config = dict(
    n_layer=12,
    d_model=128,
    n_experts=64,
    experts_per_token=4,
    d_expert=32,
    d_shared_expert=0,
    activation='clamped_swiglu',
    moe_layers=[0, 1, 2, 3, 4, 5, 6, 7, 8, 9, 10, 11],
    router_score='sigmoid',
    normalize_top_k=True,
    routed_scale=2.5,
    balance_loss=0.000553,
    balance_bias=True,
    init_std_router=0.0246,
    lr_router=0.000877,
    n_head=2,
    n_kv_head=2,
    head_dim=64,
    vocab_size=1837,
    norm='rmsnorm',
    norm_place='pre',
    norm_eps=1e-05,
    positions='rope',
    rope_base=10000.0,
    rope_fraction=1.0,
    qk_norm=True,
    attn_scale=0.194,
    tie_embeddings=False,
    parallel_block=False,
    init='normal',
    init_std_qkv=0.0442,
    init_std_o=0.0,
    init_std_up=0.0442,
    init_std_down=0.0,
    optimizer='adamw',
    lr=0.00373,
    lr_mult_qkv=0.7,
    beta1=0.9,
    beta2=0.98,
    lr_head=0.00573,
    warmup_steps=395,
    schedule='wsd',
    decay_fraction=0.598,
    decay_shape='linear',
    final_lr_fraction=0.05,
    batch_tokens=[32768, 65536, 131072],
    seq_len=256,
    doc_mask=True,
    train_tokens=243200000,
    steps=3862,
    dataset='wikipedia_en',
)
Below are experts of layer 4 (counted from 0) of a mixture-of-experts language model. Rows are named router (the router's row for the expert), gate (a neuron's input weights, with its number), up (a neuron's input weights, with its number) and show model dimensions 0-63. Each number is 200 + 30 x the weight over its row's rms, rounded and kept within 0 to 999.
After each expert's rows: "gets" lists some tokens that make up at least twice as much of what it gets as of all text. This comes from a sample of Wikipedia text that the model never trained on. Tokens count by the router's weight.

# expert 13
router,218,183,171,169,181,173,178,245,153,252,217,146,244,212,210,195,199,200,168,199,197,212,183,207,260,233,249,166,198,216,198,249,172,175,242,188,193,157,216,224,201,223,203,231,180,181,232,160,155,214,192,177,230,158,206,182,194,222,229,219,243,147,199,161
gate2,203,185,180,211,198,209,221,242,93,166,221,185,240,232,174,219,186,214,194,174,203,199,215,227,191,253,199,185,229,261,232,187,191,172,234,133,147,198,139,156,249,178,219,233,176,206,188,183,213,180,209,236,171,162,209,236,215,196,253,223,173,187,176,135
up2,200,243,191,180,199,244,234,213,98,148,209,171,211,141,199,234,206,189,200,153,205,191,184,201,236,253,232,184,156,237,225,210,232,146,220,154,182,232,226,204,164,227,236,193,176,223,190,189,171,175,157,208,230,152,261,142,204,133,235,192,217,200,213,152
gate3,278,203,212,176,207,177,132,198,179,212,181,206,235,190,225,211,219,207,189,240,216,220,205,182,234,208,189,148,219,230,171,182,165,219,212,150,248,190,236,211,262,207,183,247,188,144,213,186,201,259,209,216,196,247,222,178,230,225,216,203,225,177,186,192
up3,257,223,211,179,174,195,147,208,211,172,200,165,175,183,217,222,237,222,193,200,205,184,191,215,250,221,284,176,226,223,193,160,146,202,209,201,188,178,235,224,196,192,226,173,205,177,212,209,182,211,197,199,226,220,202,192,250,219,229,172,215,192,202,186
gate4,214,233,160,163,220,154,200,175,183,190,284,229,218,194,275,244,207,193,167,224,193,171,185,211,215,160,213,248,225,203,212,251,237,223,197,204,208,177,215,180,183,193,139,223,223,183,230,238,196,219,221,220,180,212,156,164,178,238,214,197,217,256,167,280
up4,205,228,212,178,187,192,217,201,193,231,179,180,232,170,230,255,201,178,189,211,232,243,182,185,211,260,199,250,219,164,222,225,155,188,209,153,159,151,219,221,232,176,185,188,225,205,251,216,187,234,221,181,157,173,190,182,197,275,215,217,202,214,197,241
gets: " ", " p", " l", "p", " n", " con"

# expert 12
router,231,206,247,155,168,235,144,211,211,177,248,178,198,226,226,199,251,202,227,207,172,160,172,231,250,253,207,201,191,239,180,219,228,197,241,176,215,194,242,175,175,227,179,163,149,159,213,169,242,189,233,220,216,220,181,156,159,208,169,227,170,143,176,199
gate3,198,145,216,202,224,215,212,208,215,163,243,168,200,194,188,180,207,205,214,257,148,192,194,207,228,149,254,196,169,217,203,231,226,192,194,175,207,218,217,194,202,193,227,203,209,195,278,186,195,162,210,200,192,215,148,159,166,252,206,248,156,246,203,225
up3,223,132,238,170,183,211,197,153,222,177,201,211,180,186,217,194,247,222,241,272,202,141,229,181,258,201,239,230,197,219,220,225,194,187,192,160,189,202,182,168,163,183,143,185,217,192,256,175,150,199,179,206,179,203,144,184,161,217,180,238,167,155,216,234
gate4,178,200,200,222,231,198,212,224,234,206,251,198,224,190,195,220,222,262,234,218,186,155,159,199,222,207,168,180,196,201,195,269,205,154,209,223,208,223,232,199,160,237,219,158,182,198,219,185,210,215,205,249,230,194,151,251,125,185,228,219,205,254,202,180
up4,203,217,197,188,207,210,191,240,194,185,231,207,206,214,238,221,213,266,252,232,189,122,164,214,201,173,149,208,194,203,225,257,197,154,183,212,206,225,220,248,166,226,202,172,211,222,253,198,211,190,204,225,233,197,184,231,152,195,210,197,207,241,197,212
gate5,199,208,213,127,239,226,176,190,192,184,159,209,190,252,216,173,199,216,204,197,171,198,197,179,256,268,196,216,181,199,257,178,230,137,250,195,183,176,215,176,256,203,214,192,182,197,196,187,181,214,223,204,236,162,212,178,215,216,175,206,174,146,172,263
up5,228,172,136,209,212,209,150,162,254,212,165,197,217,253,163,163,154,220,208,220,139,210,198,149,256,167,206,203,174,232,165,195,185,153,165,256,259,191,170,145,199,151,226,174,194,209,189,209,204,200,218,196,233,202,186,202,221,231,200,179,168,186,197,253
gets: "–", ".", "%", " on", " J", " S"

# expert 19
router,187,136,219,226,249,170,189,274,224,162,189,191,220,209,165,196,134,138,196,124,181,218,202,221,164,165,194,198,181,157,166,231,218,203,234,219,247,203,214,143,233,251,222,213,153,216,177,186,245,250,139,191,240,220,189,190,181,217,183,212,221,216,201,239
gate7,154,177,226,185,181,179,223,191,162,208,210,205,219,254,194,223,181,180,170,208,193,165,208,234,204,155,259,176,128,225,150,190,211,216,205,209,217,184,207,172,145,190,224,186,207,185,216,221,233,220,248,204,205,201,219,221,148,179,231,167,218,234,216,165
up7,122,163,261,264,171,218,205,228,181,199,206,147,219,209,192,227,205,226,210,197,284,233,195,210,163,142,250,187,160,190,172,191,189,244,211,222,186,224,207,173,189,187,286,186,209,229,236,293,232,201,182,187,216,176,205,229,196,184,223,183,165,207,220,147
gate8,208,181,212,239,207,205,281,239,209,133,220,180,173,202,178,220,162,202,171,166,192,147,196,234,194,171,243,179,246,184,214,171,203,227,206,234,171,212,230,180,260,177,182,248,213,173,224,215,209,230,225,177,178,191,163,188,220,189,223,181,192,186,172,199
up8,217,155,179,237,276,194,189,236,223,149,189,189,137,204,171,203,170,196,165,177,240,201,218,203,181,168,182,181,213,155,213,262,231,199,258,222,216,187,220,173,209,205,234,218,196,209,206,191,223,219,207,173,160,206,135,237,239,185,220,187,215,184,195,183
gate9,217,239,232,193,229,219,195,205,166,189,228,129,221,179,217,171,207,219,192,201,133,172,188,194,196,226,183,117,255,218,206,172,201,244,239,187,182,202,186,212,178,247,166,167,218,171,190,210,238,232,178,176,200,217,225,219,212,244,215,190,192,223,173,236
up9,255,266,205,199,213,181,228,151,221,233,228,267,223,162,245,208,176,208,191,212,171,222,172,222,206,182,188,198,223,196,202,227,199,135,198,225,182,152,209,199,167,199,206,199,251,204,162,165,160,239,226,194,176,204,150,201,173,207,160,231,259,227,209,198
gets: " B", " P", " S", " C", " M", " R"

# expert 26
router,189,163,137,207,181,196,186,220,204,194,202,196,180,252,215,173,226,176,208,150,170,185,131,236,183,226,203,152,189,242,202,175,153,186,213,193,193,189,168,180,185,195,157,187,176,159,256,202,274,191,186,179,230,238,203,154,229,225,239,204,203,198,236,147
gate3,164,157,187,223,203,189,190,267,202,212,219,222,181,277,208,226,169,199,171,198,182,191,172,184,154,145,226,186,199,197,161,155,175,214,175,242,182,188,238,194,237,212,178,175,243,234,212,177,223,276,180,196,182,233,214,192,230,247,236,209,220,236,167,217
up3,191,170,167,240,214,255,215,211,233,222,237,204,201,225,205,238,209,214,207,228,153,195,177,186,164,161,207,175,190,201,188,174,183,243,222,252,163,211,202,158,189,193,157,183,200,222,176,156,179,201,210,191,200,231,201,134,262,191,258,225,179,211,210,194
gate4,163,224,251,219,245,158,205,189,200,234,173,215,192,188,195,185,176,187,236,229,200,196,212,177,224,180,229,198,146,174,132,152,144,202,101,174,170,206,210,200,224,203,241,139,181,216,197,206,157,199,189,207,178,209,193,175,240,194,244,250,184,202,154,182
up4,228,239,218,234,205,203,196,183,192,196,201,196,172,191,223,225,199,209,240,237,221,189,257,169,231,150,237,230,202,163,185,129,185,187,170,164,196,202,203,241,184,191,183,180,166,201,215,225,189,165,199,233,236,200,211,223,215,178,215,226,176,251,154,232
gate5,175,204,117,206,161,187,225,184,199,192,217,181,194,223,184,239,257,185,247,228,187,209,193,217,186,169,186,275,176,207,246,203,202,206,156,161,206,186,199,200,222,137,171,183,207,189,235,205,169,199,146,218,236,282,219,120,224,203,192,218,201,163,171,155
up5,259,189,183,206,182,167,196,183,170,205,197,215,177,180,174,230,196,163,184,171,200,164,177,216,191,212,135,167,210,257,261,192,211,169,188,203,206,163,179,198,162,190,213,212,197,185,212,267,171,185,157,181,222,186,201,196,225,233,216,240,216,167,170,187
gets: " c", "ad", " d", " C", " b", " h"

# expert 10
router,248,222,190,182,195,194,191,196,208,220,215,159,225,203,201,195,178,217,212,194,198,199,156,248,201,185,201,233,223,264,187,168,246,190,213,203,232,191,133,221,211,217,285,205,184,212,230,252,159,183,232,189,210,194,233,232,186,219,211,166,160,200,236,166
gate4,130,262,216,211,187,209,171,205,198,241,198,181,230,191,202,179,155,186,204,207,218,204,168,218,207,223,188,212,221,199,201,188,229,239,155,205,201,223,203,216,234,205,246,228,211,240,195,211,191,195,223,206,176,182,226,242,220,134,231,165,190,236,208,160
up4,201,210,166,141,169,190,194,205,242,245,253,152,197,155,218,193,268,214,241,163,233,201,214,198,257,249,192,177,164,206,186,218,166,196,210,173,198,196,226,173,196,237,233,247,216,208,168,181,214,241,165,174,209,207,223,148,209,207,192,193,204,197,175,191
gate5,193,223,172,200,277,162,202,168,189,225,193,200,250,204,200,211,218,195,191,174,193,182,210,196,149,223,244,168,212,159,220,192,251,218,150,236,225,228,200,231,207,184,220,158,195,166,165,210,233,251,177,211,154,227,178,213,203,173,284,229,178,164,176,288
up5,171,197,191,134,205,219,219,199,235,182,210,207,244,202,252,226,228,229,158,212,242,196,216,214,190,163,237,188,209,217,234,205,260,196,222,259,255,232,158,185,194,157,239,155,185,203,200,239,214,232,195,265,182,216,213,225,233,186,223,218,188,166,241,171
gate6,207,200,211,193,192,200,176,222,207,173,225,237,172,221,212,256,209,247,225,182,228,181,225,153,246,198,219,205,217,250,162,219,238,227,177,215,191,167,159,176,176,196,232,209,177,199,210,249,177,242,191,249,207,272,183,180,182,260,251,151,209,190,251,250
up6,177,187,215,210,203,220,218,164,167,208,213,171,209,192,189,126,269,196,180,211,143,150,208,230,152,248,202,188,176,168,264,190,145,216,190,180,217,201,224,195,226,245,177,251,227,153,205,183,199,228,185,205,155,194,163,186,200,189,237,255,207,202,191,214
gets: "20", "19", "2", "1", "3", "0"

# expert 6
router,211,194,225,188,200,208,144,185,217,200,242,191,211,196,175,197,204,208,164,219,210,146,119,211,198,179,154,203,180,199,235,237,187,193,184,205,182,202,142,165,189,206,203,216,200,168,223,230,191,209,239,218,253,166,153,178,213,216,246,249,183,248,223,194
gate1,200,215,203,218,205,171,152,184,216,228,243,241,199,237,189,123,195,262,152,152,220,178,173,205,163,232,196,179,231,167,198,222,235,219,184,167,247,240,158,173,235,195,243,200,207,247,231,185,216,172,183,199,231,171,211,214,175,226,196,173,172,253,130,153
up1,204,122,195,150,218,169,184,166,230,200,261,235,228,238,210,176,215,245,124,181,173,210,224,184,142,245,216,184,209,182,232,193,203,231,199,154,211,228,207,207,170,193,177,157,186,235,267,204,143,153,203,215,212,168,197,212,169,222,211,169,147,194,166,163
gate2,241,242,193,194,175,225,160,198,165,198,242,145,166,211,181,219,225,226,189,202,218,187,177,269,218,217,233,213,188,225,156,151,185,218,190,204,199,210,245,193,197,225,211,214,173,212,226,180,203,179,203,225,175,197,183,137,173,235,174,238,183,171,194,210
up2,173,207,193,226,218,163,138,164,205,174,218,152,200,217,151,229,218,189,179,174,213,236,147,210,207,189,240,221,196,234,187,145,167,192,178,235,179,217,210,174,196,179,269,213,201,222,169,195,211,148,175,261,189,225,175,131,195,194,177,258,185,246,205,208
gate3,214,161,209,248,224,138,187,223,190,187,232,200,162,256,231,230,220,207,210,177,251,193,206,203,179,234,196,207,188,237,267,177,130,202,167,186,191,239,211,201,200,211,208,213,237,202,195,163,266,239,203,173,181,199,164,165,188,245,200,221,201,177,183,190
up3,230,155,233,222,193,237,178,238,189,223,208,203,177,253,157,196,211,205,193,232,187,195,241,196,156,200,245,147,181,191,232,198,158,201,203,186,213,206,199,191,174,203,134,210,183,170,212,223,254,230,173,189,203,239,166,203,184,254,240,173,193,176,228,208
gets: "re", "th", ":", "18", "he", "19"

# expert 35
router,198,208,155,174,181,194,187,226,159,246,190,215,174,210,211,233,247,149,228,213,254,193,182,247,153,238,144,159,165,226,176,266,146,183,217,121,199,194,164,214,201,239,188,219,178,197,179,230,201,213,285,205,198,218,202,182,194,233,224,262,181,202,187,171
gate10,185,214,221,170,194,176,207,190,194,205,199,163,254,189,195,192,200,207,205,213,149,215,155,251,201,185,238,163,196,163,182,196,156,143,219,257,217,255,177,197,164,212,196,195,253,151,207,232,208,188,162,203,140,146,222,200,153,198,206,220,219,230,191,187
up10,216,223,195,232,213,173,250,127,229,201,183,196,201,217,222,193,169,209,190,218,273,215,161,255,214,179,203,188,200,207,244,205,171,187,183,209,257,154,233,183,184,166,217,193,190,254,171,196,209,132,217,197,236,176,205,269,206,200,163,184,188,217,214,183
gate11,221,230,224,265,168,232,240,235,131,222,187,206,206,188,214,240,209,208,207,184,160,120,177,207,193,185,213,180,201,194,212,156,203,182,172,188,226,212,161,237,215,195,181,259,235,158,242,223,178,161,196,202,198,180,206,153,161,204,277,218,186,188,263,235
up11,166,256,231,175,136,184,211,236,170,231,198,181,164,151,217,230,230,215,174,188,207,117,175,191,215,210,230,150,202,223,221,174,177,225,193,183,218,225,184,231,259,230,199,194,187,185,212,239,228,156,261,225,197,189,189,193,210,227,269,191,178,184,225,198
gate12,200,185,185,141,198,190,185,195,199,175,242,233,174,217,293,193,221,186,204,142,188,204,165,217,200,183,201,196,201,242,225,181,151,169,196,204,165,194,192,177,160,241,252,194,201,206,173,239,152,186,248,206,206,172,194,217,240,230,213,232,189,158,200,131
up12,219,223,233,128,192,218,199,177,209,198,229,245,167,198,223,168,222,192,210,166,166,197,170,205,172,166,204,177,182,225,199,222,197,143,224,188,192,243,227,209,207,229,261,184,206,194,228,255,168,182,263,182,214,143,163,269,248,169,220,190,130,157,244,115
gets: " m", " c", " s", " f", " p", " t"

# expert 55
router,249,190,241,243,184,217,203,167,178,235,221,166,212,185,232,238,199,203,182,105,224,133,198,210,244,216,230,228,228,241,185,157,195,212,214,219,264,179,246,222,179,193,185,145,159,220,241,215,166,190,236,171,160,217,204,206,194,267,223,240,211,211,237,215
gate2,236,206,189,208,233,206,202,204,136,194,218,231,174,163,276,219,237,197,178,185,201,181,226,220,247,213,171,204,213,187,175,195,191,199,175,177,165,187,153,185,189,184,139,169,191,216,206,239,210,225,247,215,177,188,161,240,166,200,202,169,181,129,178,210
up2,194,171,171,200,186,219,176,197,206,178,218,214,185,209,177,190,173,210,192,219,207,199,177,202,186,167,207,181,179,149,246,207,217,198,196,209,205,213,224,202,121,207,219,211,237,153,237,206,176,217,212,190,225,152,190,162,225,197,220,154,193,272,188,192
gate3,195,150,254,193,186,199,226,203,180,208,245,170,177,238,222,218,226,218,187,174,180,156,182,250,204,188,203,203,214,255,209,206,165,190,149,182,197,161,237,197,205,268,189,200,234,188,215,281,209,158,247,173,223,240,166,200,176,231,300,200,163,166,197,213
up3,205,141,251,194,182,211,212,164,220,189,186,197,196,200,219,221,230,199,146,167,168,145,221,202,205,170,249,243,205,246,238,183,190,225,192,179,195,140,241,165,223,251,142,150,209,188,205,222,213,167,229,196,178,254,208,188,204,272,285,201,193,196,230,215
gate4,199,172,171,197,228,185,223,164,232,255,179,158,261,212,225,199,205,177,167,174,216,171,222,158,216,199,139,206,175,227,173,195,219,183,173,215,246,216,216,237,190,231,222,183,219,230,196,250,209,181,245,205,187,245,234,218,220,191,248,203,229,179,209,195
up4,148,208,173,201,223,195,226,156,171,229,202,178,221,229,151,192,193,187,185,172,236,235,229,163,198,194,156,190,182,191,208,206,236,186,191,217,213,218,205,270,213,210,219,190,215,221,209,241,205,226,252,170,231,229,201,212,235,188,217,210,213,179,164,180
gets: "0", "1", "2", "3", "4", "5"

# expert 56
router,171,189,222,183,209,187,139,261,170,187,233,165,187,212,190,177,236,210,196,226,245,182,138,195,220,217,202,174,145,214,190,254,207,205,165,217,200,183,212,215,187,228,270,216,216,219,189,168,157,210,211,200,254,160,225,172,205,177,241,220,234,147,219,197
gate7,198,244,227,236,198,171,153,208,217,211,233,231,208,231,212,230,211,178,199,202,234,151,197,175,233,233,185,149,239,180,209,166,166,192,186,219,222,173,152,170,193,84,199,192,254,156,162,155,206,244,226,198,160,238,231,236,222,189,172,194,222,162,185,208
up7,179,247,203,247,135,118,160,198,169,177,197,234,222,202,212,196,176,195,258,205,213,212,188,205,209,193,229,146,222,190,251,156,172,224,209,209,226,190,156,163,163,161,226,196,212,202,182,208,199,165,190,233,160,188,219,262,242,221,191,212,194,181,197,191
gate8,241,151,188,179,188,209,179,171,230,190,223,172,212,227,225,154,188,200,207,177,186,227,200,187,214,222,198,219,177,208,163,204,234,186,287,199,197,195,175,141,206,208,200,155,177,192,180,181,181,226,216,204,188,251,165,157,185,236,134,151,171,221,196,169
up8,214,141,159,244,184,189,237,243,196,174,241,206,173,211,149,200,239,198,232,261,177,203,258,257,178,190,255,212,223,228,175,206,194,214,212,168,179,161,195,145,245,224,219,180,197,184,253,211,224,223,216,196,192,192,199,213,225,274,189,196,152,214,197,164
gate9,194,150,208,187,173,207,245,227,214,210,252,203,201,231,242,203,210,199,175,199,176,220,194,201,184,178,185,247,244,190,200,195,243,213,131,201,227,208,224,174,176,193,180,200,218,220,171,214,188,151,201,155,162,221,127,197,198,194,212,262,211,226,154,225
up9,178,151,180,205,226,228,198,230,216,187,210,175,181,261,159,206,240,214,221,190,239,182,203,218,178,233,208,196,203,216,160,229,194,221,220,171,217,198,180,166,243,202,202,184,238,240,267,189,201,153,177,215,170,240,129,206,229,211,207,241,201,172,156,200
gets: " ", " s", " p", " l", " t", " f"

# expert 29
router,240,193,205,265,208,214,182,239,237,157,216,155,217,235,222,211,170,217,174,231,209,197,127,254,212,229,251,214,193,188,206,163,148,190,211,207,217,166,161,179,167,160,271,213,203,171,225,175,264,154,218,200,141,182,190,206,180,206,181,203,201,228,205,190
gate2,221,159,181,213,224,238,202,258,216,189,221,217,159,175,244,179,185,224,177,205,232,207,157,235,219,212,204,173,257,198,254,231,185,166,226,168,197,186,152,171,215,163,250,214,241,202,235,201,216,216,199,213,216,172,186,222,225,207,226,186,222,198,194,205
up2,211,211,218,248,190,248,202,270,185,193,204,165,152,174,218,214,173,225,199,250,208,201,146,238,222,202,229,182,197,249,231,241,208,190,186,222,192,180,157,147,179,217,242,200,240,217,204,207,227,228,175,192,191,208,179,202,227,248,229,207,260,223,219,202
gate3,215,170,162,200,229,230,194,204,250,204,207,186,219,231,238,198,215,206,209,183,156,250,201,209,223,166,207,177,209,233,169,154,220,149,215,243,210,267,215,169,242,182,173,207,245,231,232,200,215,212,200,135,197,242,171,210,265,211,193,241,206,227,192,232
up3,178,195,181,214,237,193,212,188,166,211,213,210,204,209,197,160,213,205,240,187,169,180,217,205,200,157,154,260,209,214,174,168,190,212,164,152,188,203,226,196,246,184,184,202,211,197,248,232,170,226,244,178,218,288,223,216,218,245,235,99,161,208,151,157
gate4,186,240,263,163,191,184,229,298,210,176,225,199,180,175,201,197,172,180,167,215,218,113,165,223,202,196,190,160,185,183,201,177,209,205,217,214,258,169,192,171,183,218,281,182,213,201,178,192,231,210,232,205,184,228,194,178,190,190,165,186,161,141,184,173
up4,191,233,223,226,168,183,208,266,219,187,214,204,213,196,233,223,162,181,151,217,190,159,122,223,241,190,191,148,186,193,209,187,159,186,246,217,269,195,202,123,185,179,281,182,203,151,219,170,257,242,234,227,191,214,208,163,174,180,195,165,181,161,230,132
gets: "i", "en", "on", "and", ")", "e"

# expert 60
router,210,238,245,203,186,224,152,277,226,226,179,204,175,179,235,203,150,163,167,140,173,185,171,248,221,225,207,190,228,216,203,203,188,128,208,188,230,241,179,194,223,262,212,242,200,120,212,192,223,213,194,209,187,177,174,187,170,214,188,210,179,194,228,230
gate4,185,161,203,214,249,182,222,182,250,265,196,240,202,197,207,210,189,241,198,229,223,208,243,219,252,200,197,219,286,190,182,189,185,171,164,172,209,225,194,166,168,219,209,186,218,173,189,208,204,234,223,253,193,174,149,221,197,263,213,198,171,182,207,147
up4,184,206,209,225,209,202,171,174,236,247,185,201,188,216,195,201,181,249,166,249,226,236,228,221,223,187,233,241,255,211,192,159,187,159,169,165,237,243,180,156,130,195,204,190,197,169,222,203,263,219,218,189,179,177,180,247,187,231,202,213,181,184,207,180
gate5,198,182,203,181,221,197,179,204,184,212,212,228,203,214,199,175,245,242,216,170,204,191,197,195,246,227,115,212,184,190,167,207,181,144,191,145,212,234,241,251,180,206,202,206,196,182,191,236,156,208,232,164,219,228,205,232,144,239,216,245,184,180,136,155
up5,223,270,204,177,231,233,221,182,240,187,199,175,147,177,216,184,176,179,193,188,225,243,148,196,234,178,212,225,189,165,206,189,201,134,165,203,204,193,226,246,158,222,176,184,153,201,190,184,182,181,245,198,217,199,255,219,158,199,121,212,261,180,181,200
gate6,247,208,177,168,212,191,173,175,205,216,199,212,164,193,234,170,174,179,171,204,131,219,169,200,221,159,196,125,212,185,216,207,204,153,188,182,197,206,222,229,159,210,180,183,267,150,186,239,159,237,195,204,205,167,224,251,172,161,185,275,186,205,212,225
up6,202,172,241,156,208,164,185,193,210,193,246,273,182,253,194,214,243,231,140,262,189,228,156,224,205,197,221,175,123,224,233,189,206,189,207,192,206,197,128,180,240,161,188,159,212,216,237,183,215,198,220,253,189,219,193,143,205,240,241,228,162,175,243,195
gets: " S", " M", " N", " D", " A", " C"

# expert 41
router,242,162,166,158,166,141,159,166,148,200,240,171,233,233,257,156,213,211,222,206,198,174,167,190,213,196,197,246,172,201,162,198,209,196,200,175,239,214,227,215,177,235,196,243,211,172,243,136,249,214,219,197,202,203,197,207,161,195,180,242,143,159,211,194
gate4,198,235,164,210,158,158,164,176,206,231,242,202,183,200,218,203,251,209,201,209,158,175,223,237,189,259,175,188,177,167,188,197,169,176,189,182,202,248,149,250,217,208,138,128,197,167,184,206,202,192,227,259,232,159,204,240,181,232,181,214,193,224,157,186
up4,223,196,147,198,188,123,156,167,225,225,232,201,223,213,255,226,199,209,204,220,159,222,268,188,169,240,179,189,202,180,156,144,216,202,203,234,207,248,192,220,199,232,168,158,187,211,163,187,205,177,180,243,217,185,188,221,163,201,165,231,202,175,251,198
gate5,230,127,152,232,191,163,154,199,177,204,220,217,192,206,226,243,191,182,156,181,196,159,218,224,188,196,215,275,197,218,213,183,192,195,185,201,202,195,188,169,199,184,182,206,256,188,195,175,197,229,202,166,189,219,161,238,170,193,164,213,210,243,212,231
up5,197,169,207,232,154,168,205,183,198,234,188,203,236,204,236,236,162,191,187,175,173,195,213,216,188,215,203,244,166,214,196,246,177,165,206,203,175,205,149,181,138,216,225,175,241,146,187,141,223,197,184,159,234,188,143,217,141,215,184,231,191,250,206,211
gate6,174,169,254,200,181,241,189,191,203,211,240,226,259,234,204,178,185,173,216,205,232,207,197,233,218,176,158,178,202,227,180,210,123,208,155,220,234,218,173,212,156,189,210,222,294,164,232,163,192,241,235,190,217,209,178,245,196,141,204,211,173,147,214,201
up6,181,162,199,258,174,236,185,183,235,219,245,212,242,222,193,191,181,192,262,201,241,226,226,207,169,178,166,206,220,207,232,207,154,185,208,221,256,223,207,228,180,201,152,234,241,190,213,154,163,214,207,153,181,187,167,190,188,180,200,197,209,178,220,212
gets: "-", " ", " O", " \"", "A", "E"

# expert 49
router,285,181,227,175,235,226,178,189,218,186,201,206,241,256,218,214,221,171,160,190,220,212,185,220,236,191,218,177,187,197,168,231,231,153,232,169,245,185,179,197,153,193,192,166,209,142,235,153,263,212,186,274,212,222,185,145,172,199,194,194,223,142,210,169
gate1,194,199,162,241,221,216,136,198,160,224,240,218,252,233,201,158,227,194,177,208,242,193,233,211,201,253,172,207,178,173,163,200,210,169,219,215,275,204,176,159,175,200,216,167,228,136,216,159,214,188,194,247,156,194,221,216,140,204,210,144,203,174,253,218
up1,193,230,172,206,189,207,154,211,152,186,197,184,235,210,159,175,255,213,188,219,218,221,219,196,247,225,192,200,170,144,229,191,245,257,270,198,153,196,170,231,176,197,217,174,226,147,262,157,197,188,167,217,211,173,231,172,207,262,206,176,206,190,258,175
gate2,242,182,248,184,202,176,168,236,206,239,220,190,174,236,164,196,239,225,218,211,196,187,220,241,233,208,205,193,214,180,172,249,168,192,155,185,188,138,133,199,221,184,226,151,173,229,208,192,243,207,180,195,185,228,183,191,153,219,187,188,226,227,146,231
up2,257,197,237,151,169,208,185,181,228,206,208,163,235,236,211,189,225,220,197,178,187,221,232,219,229,216,188,212,205,167,236,276,175,225,177,193,161,187,178,203,228,200,176,171,165,187,285,192,168,206,188,159,184,227,196,172,170,262,200,177,209,211,220,211
gate3,214,222,150,177,215,191,199,184,192,173,217,210,200,196,149,205,198,224,226,194,161,228,198,213,208,176,176,190,218,193,186,220,207,174,181,159,179,220,99,179,159,228,184,212,261,203,218,275,177,196,210,240,190,207,203,203,189,222,172,187,196,202,252,195
up3,147,260,198,137,176,162,222,217,193,216,238,205,232,159,213,185,227,181,239,188,201,164,181,197,206,250,221,210,155,235,200,221,168,165,191,214,268,260,185,204,239,218,222,186,187,203,211,190,257,239,252,216,220,220,203,205,225,215,264,174,174,248,199,204
gets: "-", " St", " G", " E", ".", " st"

# expert 45
router,203,167,232,215,194,161,204,241,175,170,243,210,212,210,211,227,216,210,236,214,187,215,200,223,202,179,180,162,154,259,220,207,183,197,176,148,206,199,177,147,213,183,212,257,214,165,249,221,194,166,189,179,182,195,145,196,149,214,217,244,126,167,172,206
gate2,209,191,201,182,210,131,182,223,199,168,213,211,173,177,179,197,179,229,209,214,210,175,176,216,189,150,224,213,219,193,182,218,197,218,239,145,209,184,183,138,231,183,239,150,212,203,227,230,191,193,227,200,193,196,162,156,185,184,178,245,170,199,193,218
up2,207,157,236,177,239,210,194,225,202,156,242,206,178,180,175,207,233,261,226,186,159,208,208,203,197,199,251,185,190,223,220,216,214,177,217,182,219,177,169,185,207,210,172,201,156,182,269,190,206,156,201,198,237,204,194,145,248,215,151,268,217,143,155,222
gate3,200,202,234,221,157,243,203,191,219,221,188,182,175,242,187,109,154,197,194,216,168,208,176,219,184,212,176,189,198,215,187,191,187,197,198,158,194,230,167,190,179,217,219,205,252,190,237,207,235,215,214,241,133,141,150,212,119,162,210,225,151,256,235,174
up3,175,223,193,221,128,192,163,202,246,155,259,157,171,213,223,178,158,241,233,211,187,217,186,181,180,195,231,203,202,209,200,204,241,199,203,199,197,200,176,230,117,211,213,186,190,252,179,229,212,199,202,225,153,204,170,201,195,199,247,222,143,259,189,237
gate4,179,217,218,228,199,218,216,227,203,193,199,206,248,237,187,244,209,185,228,239,188,213,241,240,242,198,224,183,236,210,258,187,187,174,196,114,256,176,206,272,196,169,139,213,170,163,195,237,196,170,202,256,180,188,208,199,174,188,194,208,236,152,232,220
up4,164,230,104,204,212,179,187,211,200,180,197,190,240,188,246,201,170,204,181,211,161,184,194,221,208,188,190,218,186,213,226,218,220,129,224,126,240,222,183,228,168,230,193,192,200,216,208,217,188,161,201,231,211,168,215,162,191,181,184,231,168,187,259,191
gets: "v", " R", " M", " |\n", " V", " v"